{"d_expert": 32, "d_shared_expert": 128, "router_bias": true, "n_groups": 4, "init_std_router": 0.0245, "n_head": 4, "n_kv_head": 2, "norm": "rmsnorm", "norm_eps": 1e-05, "positions": "rope", "qk_norm": true, "parallel_block": false, "lr_head": 0.019, "final_lr_fraction": 0.0, "doc_mask": true}
Below are experts of layer 6 (counted from 0) of a mixture-of-experts language model. Rows are named router (the router's row for the expert), gate (a neuron's input weights, with its number), up (a neuron's input weights, with its number), down (a neuron's output weights, with its number) and show model dimensions 0-127. Each number is 50 + 15 x the weight over its row's rms, rounded and kept within 0 to 99.
After each expert's rows: a language model's description of what the expert responds to; "comes after" lists some tokens at least twice as common just before its tokens as in all text. This comes from a sample of Wikipedia text that the model never trained on. Tokens count by the router's weight.

# expert 31
router:26 32 34 73 63 64 48 67 67 68 60 37 57 65 52 65 46 71 27 45 66 37 70 32 53 69 29 40 56 60 38 40 70 46 44 60 58 35 54 28 47 39 68 65 27 26 33 46 38 45 34 61 45 60 42 74 84 51 40 59 40 46 67 72 41 76 50 29 64 48 39 66 41 43 34 22 61 58 31 47 63 60 63 52 68 63 28 43 58 30 37 44 28 52 59 60 42 44 70 66 47 25 67 67 34 74 29 34 65 61 48 61 30 32 41 61 63 29 30 64 38 71 55 36 48 68 72 28
gate1:88 58 69 42 15 22 54 07 47 37 52 67 38 33 46 40 50 51 82 36 43 38 59 61 38 32 52 50 57 52 51 48 43 39 38 33 15 64 63 51 64 65 36 34 82 46 48 62 50 46 70 32 57 60 59 53 29 52 44 41 54 59 28 27 47 58 34 49 58 47 76 51 42 58 33 59 45 69 56 53 27 45 40 22 37 40 63 58 59 44 50 58 63 28 60 68 53 62 36 30 53 35 48 27 55 54 28 52 32 34 32 45 47 48 71 34 32 68 65 43 66 18 46 82 59 21 43 43
up1:69 46 86 55 47 33 47 27 28 28 44 47 44 36 52 41 42 45 76 50 48 49 53 37 32 35 56 41 61 74 36 25 44 34 29 47 28 52 67 67 86 70 66 23 48 51 47 46 46 56 54 38 50 46 47 49 41 67 43 46 53 64 37 37 48 25 13 53 62 37 59 66 37 47 53 63 59 52 26 59 17 52 43 41 53 49 79 78 76 34 47 55 81 37 74 50 55 43 45 34 57 66 55 31 27 51 32 51 28 26 32 47 23 41 37 44 26 50 57 47 56 56 42 69 80 32 44 40
down1:54 40 45 86 74 50 42 65 45 71 34 52 61 76 25 69 70 36 27 59 44 28 62 35 17 53 62 66 21 44 71 53 61 29 52 45 47 68 77 30 24 66 67 45 40 39 49 40 50 54 75 54 37 67 64 48 52 82 39 22 51 50 52 62 58 55 71 84 72 42 49 56 31 28 62 56 27 78 58 60 65 73 42 55 59 24 41 42 50 39 57 57 26 39 63 47 42 45 40 31 50 57 51 36 30 43 48 32 47 37 42 40 41 42 73 72 57 51 49 65 72 58 70 58 42 46 57 38
Numbers in tables. Digits and numerals in table cells, scores, years and percentages, plus concessive words like though, although, however, remains.
comes after: " |", ",", ".", " (", " that", " which"

# expert 40
router:43 39 73 46 64 43 20 67 65 69 50 65 39 66 39 69 45 07 44 23 50 58 33 58 54 66 48 32 49 37 59 62 63 42 54 35 44 58 53 74 71 44 47 48 48 63 61 61 34 33 41 66 59 66 27 18 59 71 33 70 49 52 49 54 49 23 69 47 54 43 31 53 40 31 52 55 20 45 23 51 44 42 37 27 60 86 43 48 60 67 28 48 59 66 46 68 25 60 65 68 58 24 76 59 41 55 40 61 33 63 49 56 50 59 62 48 80 40 60 61 58 46 41 23 19 57 39 32
gate1:49 44 70 55 43 38 58 27 48 55 48 56 65 58 66 68 45 28 36 63 42 50 57 45 63 40 66 55 24 44 47 45 48 54 73 70 53 73 31 77 72 71 30 57 51 75 45 42 50 28 84 36 26 53 69 21 52 41 30 68 79 47 30 36 82 53 48 53 61 61 52 55 44 50 73 39 60 36 54 48 55 39 37 32 37 58 61 91 65 64 54 60 74 44 58 64 38 42 56 42 52 48 57 50 44 78 57 55 23 44 74 54 56 77 25 80 48 52 58 39 20 45 54 40 56 19 63 51
up1:64 52 33 70 35 37 41 58 70 29 48 31 24 53 51 62 71 68 59 26 29 23 32 29 47 32 43 38 60 66 46 34 54 63 44 38 56 50 65 57 19 34 50 38 48 46 78 52 63 89 63 62 50 44 68 61 31 58 67 33 39 54 42 53 49 56 38 76 48 39 46 56 72 41 42 51 80 28 56 41 60 54 17 59 59 55 53 29 32 21 31 36 39 54 59 43 43 72 53 52 33 41 21 49 30 34 40 32 81 45 65 32 50 42 59 51 09 37 52 64 64 53 66 48 43 51 52 63
down1:15 65 70 40 41 47 48 54 60 56 60 50 37 41 18 23 40 48 22 68 68 78 68 51 59 71 67 47 58 51 26 35 47 37 47 56 33 51 46 52 74 44 39 56 40 67 45 71 54 69 60 55 70 63 80 53 51 55 67 36 54 58 63 50 29 36 47 61 60 71 26 48 41 60 38 64 58 42 28 81 64 74 64 58 46 38 50 74 48 29 27 70 72 32 39 35 45 30 40 37 32 54 41 41 41 59 47 15 31 59 46 77 36 72 45 52 63 22 28 61 60 50 44 64 54 57 63 34
Paragraph breaks, ro piece. Blank-line breaks before headings or new paragraphs, plus short inner pieces like ro, to, by, as in rep-ro-ductive, app-ro-ximately.
comes after: "\n", "==", "===", " ==", " ===", "===="

# expert 53
router:24 30 27 77 70 59 38 74 63 55 68 32 55 61 49 60 52 70 26 32 68 35 64 40 58 72 31 35 50 55 40 47 70 45 44 55 69 40 61 23 42 42 63 60 38 32 45 44 39 44 29 61 51 58 40 71 83 41 37 49 39 38 67 66 46 68 63 30 72 40 34 63 45 46 37 28 62 48 29 43 59 51 62 60 74 64 35 45 63 29 38 44 31 57 58 54 34 40 64 78 35 36 68 67 35 66 35 35 62 58 40 61 31 28 37 71 67 28 35 69 30 61 56 43 33 64 73 26
gate0:51 58 69 43 46 38 70 40 49 48 40 56 49 36 55 31 24 56 46 53 34 50 38 25 53 43 58 48 50 52 67 47 28 72 44 42 27 90 68 53 84 57 39 41 57 70 68 56 76 38 68 62 49 58 58 30 28 77 29 41 80 62 40 55 83 33 46 72 43 72 51 17 48 54 62 68 40 44 72 69 58 43 46 36 41 52 53 29 28 46 83 35 53 54 55 48 48 52 50 53 38 45 22 46 43 45 61 88 44 52 33 31 67 76 55 41 53 73 59 50 58 49 46 80 49 49 56 73
up0:63 82 70 44 43 29 49 51 44 55 52 40 46 60 51 43 71 40 41 60 72 45 40 56 58 37 54 64 30 73 32 68 55 47 66 26 68 53 22 57 37 37 58 39 63 56 08 55 54 20 56 11 53 59 31 58 54 38 72 63 63 67 82 20 57 48 52 38 59 35 75 49 61 61 69 47 50 59 36 58 51 52 47 60 36 52 61 80 38 44 35 74 56 31 33 72 88 49 51 42 37 68 36 80 68 50 45 52 28 52 74 49 56 73 51 39 42 47 63 64 62 39 55 42 46 65 42 69
down0:72 54 61 00 50 35 46 39 57 50 65 42 38 65 54 50 58 60 52 61 62 51 26 66 27 67 33 50 29 44 75 38 34 77 55 48 56 54 58 33 50 64 58 31 38 64 77 54 42 25 41 80 31 42 67 40 92 61 30 29 67 35 37 56 34 61 20 52 61 65 46 21 44 56 51 40 45 46 49 56 86 52 43 38 57 36 43 43 65 64 60 57 46 45 54 51 22 46 29 49 36 38 37 67 56 56 34 40 49 56 49 81 53 63 48 43 72 44 65 34 30 44 31 38 38 38 70 44
Years and decimal digits. Four-digit years and year endings in dates and ranges (1957, 1834–1897), and digits after decimal points in climate or results tables.
comes after: ".", " (", " in", "19", "–", " 18"

# expert 20
router:25 30 27 72 71 62 42 67 62 48 62 32 57 59 50 59 55 73 28 29 72 33 65 46 63 67 27 37 57 52 37 40 71 51 47 52 69 37 64 24 37 33 73 59 38 32 43 39 38 47 35 62 48 50 42 72 80 34 42 39 34 34 67 64 46 69 64 29 75 40 35 64 44 40 37 29 62 47 27 39 64 50 58 56 67 69 32 40 56 38 41 47 34 62 58 53 38 40 68 70 32 36 68 69 39 62 33 33 67 57 44 64 32 30 38 73 66 34 33 66 29 60 52 32 39 63 74 26
gate0:61 72 56 47 53 34 67 42 57 54 41 44 60 27 66 24 35 39 56 68 40 63 43 56 47 29 48 41 32 52 64 57 35 33 57 29 47 68 39 61 83 63 24 60 74 54 45 40 56 66 42 28 83 61 71 58 45 80 45 47 63 66 47 23 55 39 42 56 22 63 62 26 52 67 45 65 40 35 75 51 46 49 37 38 51 23 54 63 53 77 51 45 65 35 48 42 74 59 56 38 70 48 46 38 48 36 77 74 29 43 35 37 63 76 62 44 45 58 90 37 53 62 37 68 50 30 24 64
up0:25 43 43 71 66 35 66 50 54 31 51 45 48 54 75 24 36 47 37 30 39 20 50 40 70 27 30 00 46 79 57 61 51 28 57 29 51 41 79 37 57 32 65 50 54 42 56 44 55 52 38 57 49 65 47 65 38 60 18 43 65 65 53 35 53 34 68 35 47 54 40 43 47 40 39 58 44 42 47 50 50 52 55 63 44 37 42 69 58 58 42 22 63 35 46 36 49 49 72 49 57 43 51 53 49 29 73 73 51 59 14 58 65 80 52 47 32 75 52 58 60 77 50 42 55 38 16 50
down0:52 43 69 44 72 33 57 58 40 07 37 25 38 30 62 37 65 65 52 38 58 70 54 58 76 62 31 44 21 53 49 41 58 74 82 59 27 33 53 51 68 62 59 35 53 33 59 61 27 44 62 50 34 53 50 42 71 72 65 49 53 34 62 41 43 71 52 48 49 44 34 67 51 56 60 41 76 37 82 49 68 29 49 62 63 61 35 72 60 42 61 16 36 74 34 62 60 49 44 63 65 48 54 41 47 39 45 47 48 49 51 61 36 44 47 42 32 33 18 58 25 26 58 63 69 23 46 16
Line starts, mid-word pieces. Line breaks, heading marks and list dashes at line starts, plus inner pieces of foreign or rare names like Teodoro, Nobusuke.
comes after: "\n", " a", "==", " more", " ==", " f"

# expert 29
router:26 36 33 84 65 41 15 78 50 60 54 49 68 52 25 57 54 54 30 50 77 48 63 38 67 69 23 45 53 59 44 38 63 58 48 49 74 46 52 43 52 31 49 56 39 53 23 34 22 42 52 63 53 50 37 86 80 48 39 62 44 41 87 61 69 61 65 45 59 36 53 53 52 51 45 29 43 72 28 65 72 56 68 45 57 61 39 29 58 43 47 31 40 58 50 72 27 46 79 52 50 58 68 71 34 46 22 44 66 76 54 50 37 45 60 52 70 48 32 56 40 68 49 53 29 63 62 34
gate0:23 47 47 25 56 39 56 34 64 44 26 73 47 41 61 57 34 62 61 52 62 51 48 50 51 24 53 34 40 53 58 52 31 66 54 58 57 68 59 56 79 62 36 45 52 31 35 90 22 68 55 37 48 58 83 63 51 60 68 52 75 45 25 62 59 60 46 43 61 47 56 37 39 65 58 83 35 55 40 74 59 33 45 64 44 33 34 59 44 48 46 44 56 49 55 55 32 73 36 30 72 51 54 32 58 65 49 52 54 58 65 17 57 52 54 09 14 67 72 32 61 48 58 27 48 55 16 58
up0:50 66 57 44 52 36 35 17 47 49 44 80 63 40 69 29 24 45 48 32 62 67 53 46 60 27 50 42 51 50 46 33 62 69 56 60 53 65 18 56 85 33 22 32 38 42 39 56 44 50 52 54 45 58 52 58 41 49 34 59 51 47 74 50 50 58 10 59 47 55 74 52 57 72 42 82 36 58 43 63 66 24 35 38 61 44 53 44 46 61 54 35 56 33 58 15 46 50 35 45 88 57 54 45 54 61 55 38 29 58 59 42 37 49 36 25 24 24 79 23 63 42 71 59 27 50 37 64
down0:21 57 33 61 62 49 60 54 61 67 45 51 54 29 70 51 58 40 55 70 70 28 68 65 51 38 51 62 41 29 52 23 39 49 57 35 46 55 55 34 32 70 52 23 56 52 52 60 63 73 38 68 50 36 38 50 23 52 66 47 43 96 18 54 25 37 45 27 49 57 44 43 14 60 53 28 52 51 79 56 45 40 53 75 58 40 61 58 49 44 40 51 50 72 70 29 43 65 79 55 39 50 46 53 63 51 58 45 61 43 84 82 34 24 47 25 56 56 42 43 27 43 52 25 43 34 49 67
Numbers in result tables. Whole-number parts of counts and percentages in election and sports stat tables, such as 15 in 15.85% or 7 in 7.5.
comes after: " |", ";", "N", " +", " −", " •"

# expert 5
router:49 58 66 64 54 27 59 32 49 42 37 52 42 33 37 62 65 52 64 61 51 54 27 51 75 42 65 56 19 74 61 26 41 34 26 55 62 53 61 33 38 44 47 41 57 21 84 63 64 43 74 32 33 53 57 61 55 55 78 30 82 53 58 42 39 31 16 45 33 45 15 52 35 54 43 62 62 49 40 62 62 42 61 55 39 42 56 53 64 73 40 60 58 38 60 71 49 67 56 59 58 56 13 42 71 43 36 67 46 49 44 06 65 54 83 50 47 48 43 56 77 50 54 26 52 44 53 66
gate0:47 64 53 65 42 33 58 54 45 78 46 59 58 49 47 40 60 80 53 46 39 51 57 46 32 42 52 57 19 39 68 43 31 16 26 39 66 48 44 43 53 47 66 69 66 55 71 51 52 52 53 35 62 42 44 57 60 42 47 22 79 55 59 40 57 16 40 37 44 38 66 45 49 44 39 67 48 62 49 52 34 38 48 33 42 31 47 71 19 49 52 71 43 68 47 54 29 54 54 15 64 47 49 30 32 39 62 67 52 58 66 21 65 82 18 09 44 44 61 38 74 55 61 63 51 22 28 76
up0:44 69 50 48 29 40 71 80 35 32 60 34 40 70 51 51 59 70 57 44 82 56 67 43 46 46 42 45 55 37 40 53 28 91 36 59 74 62 55 50 49 55 66 53 52 33 51 42 56 42 75 18 53 55 70 47 50 38 52 47 55 41 34 65 70 35 29 44 37 60 47 59 72 42 49 63 39 63 59 58 30 46 46 39 37 20 38 51 65 44 38 79 46 55 39 46 31 29 60 51 42 54 23 17 18 48 53 80 54 67 42 42 48 99 31 44 33 59 51 50 86 40 63 52 52 64 48 56
down0:69 34 43 52 27 34 74 46 49 70 63 49 15 78 61 62 61 77 60 59 78 39 58 37 62 81 52 42 41 49 48 43 50 40 69 40 33 46 52 44 47 60 23 60 51 36 20 73 49 12 67 36 70 41 43 51 70 46 50 62 44 51 28 77 46 36 47 65 44 49 32 33 72 23 54 34 56 66 61 44 41 52 57 42 66 58 46 47 67 61 35 72 70 60 39 59 59 59 61 49 72 23 43 69 59 64 80 66 18 33 54 69 39 58 54 55 29 58 72 54 71 47 50 36 33 36 51 47
Sports table word starts. Capital letters or first pieces of words in sports tables and scores, such as P in Panthers, score digits, hyphens in 52-yard.
comes after: " |", " (", ";", "|", " 2", " 3"

# expert 3
router:30 25 24 66 64 51 56 70 65 60 58 45 34 58 48 59 54 53 26 37 73 54 65 55 58 60 31 33 47 69 34 53 59 51 61 43 74 33 47 29 42 39 71 69 23 37 54 62 29 41 38 74 63 57 34 50 91 39 33 34 44 46 54 65 49 64 53 19 70 47 38 44 50 43 28 21 55 29 53 55 63 49 63 76 72 69 34 54 54 25 42 43 51 51 46 49 42 41 60 72 42 44 71 63 49 66 36 33 41 58 51 72 28 31 37 75 64 32 43 61 33 72 65 31 46 64 75 29
gate1:56 56 45 65 54 43 56 70 58 46 58 41 40 15 28 14 48 10 64 60 56 78 22 58 32 37 67 65 47 75 51 69 35 22 57 48 53 58 58 51 67 43 56 46 54 59 36 67 30 72 37 38 73 62 46 34 66 63 52 63 41 57 37 49 58 30 56 49 45 30 74 49 51 37 39 62 28 51 64 67 27 50 45 63 56 48 35 72 20 44 43 59 79 18 46 66 39 36 52 51 54 78 46 36 51 40 51 66 27 47 62 58 44 54 50 14 34 32 54 28 37 50 39 53 51 51 31 78
up1:62 50 48 42 65 29 54 64 51 64 66 40 38 22 45 42 57 24 63 77 61 66 69 62 26 34 54 55 49 47 50 77 57 39 70 54 54 25 36 72 54 65 47 50 71 66 57 68 32 56 51 40 47 34 43 36 60 82 73 86 53 60 34 28 36 52 52 40 31 45 57 47 46 45 38 34 27 43 57 62 19 53 44 55 68 58 58 56 33 32 48 60 59 34 67 20 39 32 34 34 47 65 29 70 49 59 62 63 20 64 60 58 45 55 47 17 27 28 52 19 32 51 64 69 59 28 42 61
down1:49 42 37 19 65 28 82 51 59 57 59 27 18 51 46 23 32 37 41 60 65 51 34 41 41 49 17 54 40 33 59 49 64 40 63 48 58 25 36 34 45 32 48 42 37 40 28 56 50 59 65 62 54 46 38 24 61 22 48 24 29 71 46 55 45 41 63 30 57 44 41 24 66 80 66 45 40 63 64 58 43 52 43 75 48 59 55 42 66 43 41 34 60 18 58 56 31 76 21 42 43 64 34 42 51 44 32 47 79 49 45 81 36 56 54 62 53 20 47 48 39 59 72 70 44 39 67 62
Line breaks and colons. Line breaks after sentence-final periods and colons after field names in lists, like Released:, Publication date:, JPN:.
comes after: ".", ")", " =", ").", ".\"", "\"."

# expert 16
router:47 50 20 55 54 27 57 60 31 45 62 29 66 51 54 65 59 55 39 30 69 44 33 25 74 39 51 65 39 55 45 69 50 44 74 70 55 47 55 58 50 64 47 60 52 67 48 73 59 36 68 47 51 64 22 32 41 62 68 77 62 66 50 70 42 66 41 68 70 48 60 68 53 46 43 64 45 48 26 49 54 51 47 41 35 32 50 36 56 05 46 41 17 09 66 71 36 62 63 61 34 64 37 63 33 24 58 37 59 73 55 49 63 58 65 42 55 31 89 50 48 26 67 56 47 65 54 35
gate8:42 70 56 50 38 19 37 49 57 52 55 61 61 28 64 39 48 42 43 34 46 47 35 23 50 32 79 43 38 46 31 40 61 51 58 69 51 75 51 58 57 68 44 52 59 57 76 16 37 40 83 60 57 63 53 23 44 30 48 69 77 46 53 38 48 32 43 68 66 51 75 48 66 38 61 68 48 62 56 38 35 60 19 31 36 69 67 54 80 43 50 71 47 17 41 33 51 55 55 40 67 55 33 59 27 33 93 52 45 53 55 50 63 46 33 51 49 67 72 48 47 36 62 58 88 52 38 56
up8:50 73 67 54 77 43 71 32 40 61 60 54 49 45 69 50 22 55 56 49 41 54 68 64 56 65 32 30 20 54 61 32 74 69 31 72 40 68 52 51 89 53 49 35 38 24 44 55 50 33 63 64 49 52 48 61 50 64 38 50 56 39 71 55 54 46 46 65 71 64 55 42 47 81 61 47 77 18 47 31 56 18 58 60 40 76 35 62 69 47 63 73 48 29 41 23 59 55 71 59 46 44 22 59 61 55 65 58 46 35 54 45 49 62 43 46 57 68 49 44 20 76 27 81 49 75 51 46
down8:39 43 34 52 35 40 54 46 79 67 22 41 55 79 60 69 59 57 50 62 50 55 45 48 48 45 76 59 44 73 53 76 62 54 42 35 57 64 60 66 50 63 53 49 38 53 63 52 43 55 45 82 57 42 51 54 62 79 36 57 22 47 15 11 42 42 43 45 55 34 68 31 25 35 78 54 49 42 44 15 19 40 68 49 26 53 58 51 61 50 64 47 59 66 63 52 43 53 47 58 28 52 84 56 54 22 25 47 45 60 79 55 18 55 47 62 69 51 52 54 19 69 49 57 73 57 59 56
Table cells, ordinals. Pipe separators and semicolons in numeric tables, and ordinal suffixes after digits, such as 14th, 3rd, 2nd, plus km and sq.
comes after: " ", " 0", " 1", " 2", " 3", ";"

# expert 35
router:16 47 43 61 45 56 65 65 29 38 66 56 37 62 52 84 50 52 49 84 44 64 63 43 36 69 34 65 38 88 52 41 46 34 40 85 38 64 31 48 43 35 38 55 32 42 53 47 34 42 47 51 82 56 40 59 51 25 21 53 72 47 42 65 52 59 33 17 49 46 46 39 39 41 56 48 42 56 66 42 29 43 56 67 62 39 47 52 60 57 68 29 53 32 61 62 72 50 44 91 40 54 40 92 34 25 49 52 55 46 39 60 41 26 57 59 51 22 60 57 60 59 36 44 43 50 30 71
gate0:56 70 63 33 40 50 62 35 24 21 18 31 56 34 52 58 38 53 56 49 55 85 22 38 26 60 35 65 32 71 41 62 34 34 46 42 20 56 45 58 49 52 34 55 38 43 58 59 39 39 59 68 56 62 42 39 36 53 25 65 70 57 46 54 21 55 28 43 48 30 65 55 61 52 49 51 35 48 46 42 58 73 69 31 52 30 38 45 61 77 67 61 75 67 55 25 77 30 11 74 49 53 47 40 48 27 65 69 49 38 29 38 49 50 47 67 52 47 68 55 56 49 14 45 54 48 35 64
up0:50 86 55 26 40 09 65 67 49 34 60 51 60 29 58 41 42 56 59 42 76 24 58 53 42 57 35 67 69 52 42 46 53 42 12 18 56 52 55 45 72 41 49 51 33 49 39 39 54 20 43 62 43 54 47 48 48 59 27 86 65 40 57 49 56 47 36 24 70 68 66 73 54 57 58 55 16 68 35 64 72 63 28 32 40 57 55 34 49 52 34 58 32 19 57 56 71 37 54 45 71 45 77 48 44 61 49 53 61 52 44 56 56 61 67 45 27 41 67 42 41 47 80 66 70 60 41 42
down0:48 18 55 41 50 42 43 33 36 48 45 55 71 74 69 29 56 20 52 46 67 59 38 52 54 19 33 25 46 15 37 69 54 52 69 33 28 44 59 40 69 44 30 61 74 62 43 25 27 34 42 41 37 49 38 80 29 57 51 37 48 22 39 36 43 65 62 63 58 54 54 72 54 62 43 64 47 59 33 52 44 52 59 49 35 23 38 33 54 60 64 27 56 62 41 68 46 68 39 37 38 48 62 94 29 63 58 51 74 24 69 42 70 58 48 49 33 53 34 67 58 44 40 36 31 44 63 45
Digits after decimal point. Digits after a decimal point in measurements and percentages, such as 59.27 m, 64.9 °F, 2.74%, plus units like mm.
comes after: ".", "\n", ":", "–", "°", " ."

# expert 50
router:44 46 46 30 65 48 47 76 69 61 47 34 65 49 44 62 64 47 59 26 60 34 49 45 59 87 49 19 37 46 26 65 48 41 53 74 36 40 41 41 51 59 40 67 39 38 68 17 50 47 65 45 64 62 24 76 65 52 42 39 42 42 67 50 55 22 55 61 40 50 39 62 67 42 64 36 58 95 36 39 51 56 37 52 64 55 59 45 54 38 68 65 60 15 49 60 56 50 35 67 34 73 70 74 19 55 29 55 57 21 70 48 42 47 39 41 55 39 49 53 72 73 85 66 35 40 59 58
gate0:70 51 79 54 52 40 50 62 50 44 68 38 51 46 48 67 61 18 63 33 65 43 25 62 63 51 61 51 28 39 13 57 51 40 69 29 55 80 75 46 43 73 39 60 72 49 64 38 65 51 56 42 49 53 47 32 48 65 67 55 63 33 13 42 74 55 51 47 43 54 50 34 68 54 59 44 57 62 32 47 29 81 56 33 46 39 59 36 73 20 43 97 63 59 55 67 56 54 36 52 72 67 59 39 72 28 23 39 42 32 36 54 42 54 53 38 31 38 51 38 50 46 75 67 61 33 55 53
up0:72 71 36 55 44 44 43 62 30 44 87 54 52 50 52 51 51 35 30 39 58 47 48 74 48 56 41 44 52 41 59 46 37 30 63 23 14 51 43 39 65 51 72 52 30 43 17 36 34 53 49 41 64 52 53 58 54 63 41 90 39 49 42 59 54 67 80 43 12 64 66 44 63 63 42 44 44 31 44 34 38 54 30 28 67 41 58 22 78 44 48 77 60 36 47 46 62 73 51 61 56 35 80 54 62 65 65 68 48 57 30 53 36 39 68 28 30 57 68 37 55 70 72 79 48 44 50 44
down0:62 26 61 61 78 64 51 48 82 53 77 38 56 66 47 63 99 88 58 70 48 47 65 46 53 43 57 46 27 54 28 32 41 31 61 66 26 68 21 50 35 37 51 51 31 58 69 37 54 70 35 56 48 42 55 44 33 54 32 48 46 58 44 71 41 57 34 39 52 65 28 62 47 73 47 64 74 54 26 64 27 32 61 38 29 71 78 50 58 28 47 50 44 70 50 62 49 54 50 52 54 60 59 60 56 31 45 56 66 31 57 40 76 25 71 57 56 60 53 70 38 51 65 59 45 47 60 23
Years in text. Four-digit years, mostly 2009–2025, after in, parentheses or table pipes, and decade names like 1990s, 2020s.
comes after: " in", " (", ",", "|", "19", "–"

# expert 1
router:28 67 43 91 90 52 47 27 45 37 40 59 57 50 57 43 33 52 68 29 57 42 48 29 54 50 69 57 36 52 58 45 37 34 50 51 57 46 49 53 37 41 30 67 67 71 45 60 29 45 64 45 32 39 47 44 52 53 23 62 56 62 50 54 59 34 41 25 62 39 60 18 20 43 53 48 49 44 21 28 50 33 50 72 37 55 68 23 52 44 20 38 38 50 50 51 59 39 35 66 27 33 33 30 54 68 63 29 39 64 62 53 44 26 78 56 74 60 55 41 27 79 15 52 52 41 38 51
gate0:30 74 53 53 47 57 70 48 51 43 51 63 70 12 58 45 22 42 38 41 68 51 58 56 72 22 35 66 49 54 53 55 40 49 52 56 43 79 45 40 56 92 60 17 38 50 75 48 36 38 45 13 48 24 71 53 53 48 35 44 39 36 30 25 39 36 74 48 65 48 60 15 54 59 54 70 69 43 46 46 19 66 50 51 60 35 68 72 59 47 51 46 55 62 54 36 59 48 45 48 48 33 13 80 40 48 49 59 37 62 48 26 43 40 50 65 51 65 76 34 45 34 48 58 69 41 59 45
up0:35 70 36 48 54 31 68 37 44 53 43 55 56 37 46 41 42 71 45 28 48 41 42 14 55 76 44 55 17 62 39 56 69 52 47 56 60 54 37 37 38 58 40 33 70 41 59 63 67 38 78 29 35 31 54 50 39 59 47 39 53 42 44 27 54 58 52 68 28 18 44 34 83 57 56 38 62 49 32 59 31 24 48 40 47 68 40 52 40 34 58 40 48 36 32 47 71 72 51 29 37 57 36 70 32 24 93 47 27 39 35 36 45 35 55 68 32 61 83 50 36 49 38 47 78 45 67 40
down0:73 56 39 54 59 69 10 62 22 31 42 44 54 52 28 38 41 44 64 40 52 36 55 39 34 50 55 45 58 52 26 60 58 59 65 67 65 56 68 66 49 54 29 58 66 56 50 65 54 50 18 66 43 45 31 24 73 71 38 51 48 62 50 52 82 70 24 70 54 29 37 61 54 57 49 55 51 43 60 56 22 68 71 33 40 58 53 27 25 50 51 40 54 61 67 53 41 58 54 42 29 58 58 23 50 76 33 51 84 56 77 63 29 54 52 07 36 37 38 49 51 72 65 37 54 41 42 33
Table header/result labels. Label words in sports, election and taxonomy tables, such as Total, Class, Win, Silver, medal, plus mid-name pieces like "let".
comes after: " |", "|", " was", " G", " Grand", " Did"

# expert 63
router:50 61 17 62 46 36 40 42 72 44 40 34 38 36 64 16 52 57 45 39 91 40 54 27 29 63 62 24 63 64 48 38 71 54 40 48 43 55 57 42 67 57 53 18 55 24 53 55 66 55 25 44 56 77 36 64 58 44 18 52 41 42 56 57 58 28 56 29 52 55 70 67 43 38 38 48 63 25 54 65 65 72 11 49 52 50 33 49 64 54 65 42 33 31 67 35 63 47 50 50 79 46 51 53 29 60 36 57 86 62 47 35 33 60 59 39 44 31 38 51 70 77 55 56 43 56 47 25
gate0:34 44 65 45 44 43 71 71 38 29 30 48 34 52 88 60 31 70 71 45 57 61 57 27 49 39 42 39 58 37 38 43 47 37 59 47 55 51 57 71 44 71 57 52 46 39 45 37 73 24 70 82 59 66 60 40 25 68 40 56 51 38 43 33 51 38 72 65 56 68 56 41 62 29 45 39 50 51 60 20 73 47 67 56 41 54 53 77 28 38 43 49 44 35 25 29 46 44 44 42 23 62 57 40 70 13 54 72 67 50 37 08 46 71 23 27 55 58 50 37 53 56 56 75 36 50 59 51
up0:55 58 49 68 30 35 60 65 15 55 35 61 68 47 30 57 55 50 39 60 49 47 33 46 59 54 24 70 69 46 45 44 25 57 43 44 36 64 51 69 54 74 51 45 39 32 24 49 72 52 49 56 73 82 50 57 47 91 45 44 70 66 25 43 49 44 69 30 41 83 62 48 56 39 55 42 41 53 61 61 60 68 25 33 33 43 55 54 73 69 29 43 67 31 47 60 47 70 44 42 21 31 41 46 87 58 37 56 64 46 49 33 60 56 14 25 41 50 65 51 36 50 56 55 60 61 36 80
down0:34 45 41 46 50 43 72 60 74 40 44 63 39 64 47 62 55 37 56 49 38 60 48 50 51 55 86 44 60 42 57 57 74 25 48 71 39 17 24 58 52 82 48 57 68 34 12 26 36 69 76 23 60 84 39 54 46 40 55 71 70 58 37 41 62 48 32 55 69 32 26 27 46 48 62 68 47 58 58 32 44 50 43 64 55 40 50 31 52 51 19 41 23 44 23 42 45 54 43 58 15 71 61 54 57 48 52 51 59 65 66 65 40 37 29 38 64 46 34 55 49 39 68 33 45 61 54 22
Digits in statistics. Digit pieces inside large numbers and years in vote, census and sports tables, plus election words like Labour, Conservative.
comes after: ",", ".", " ", "8", " .", "/"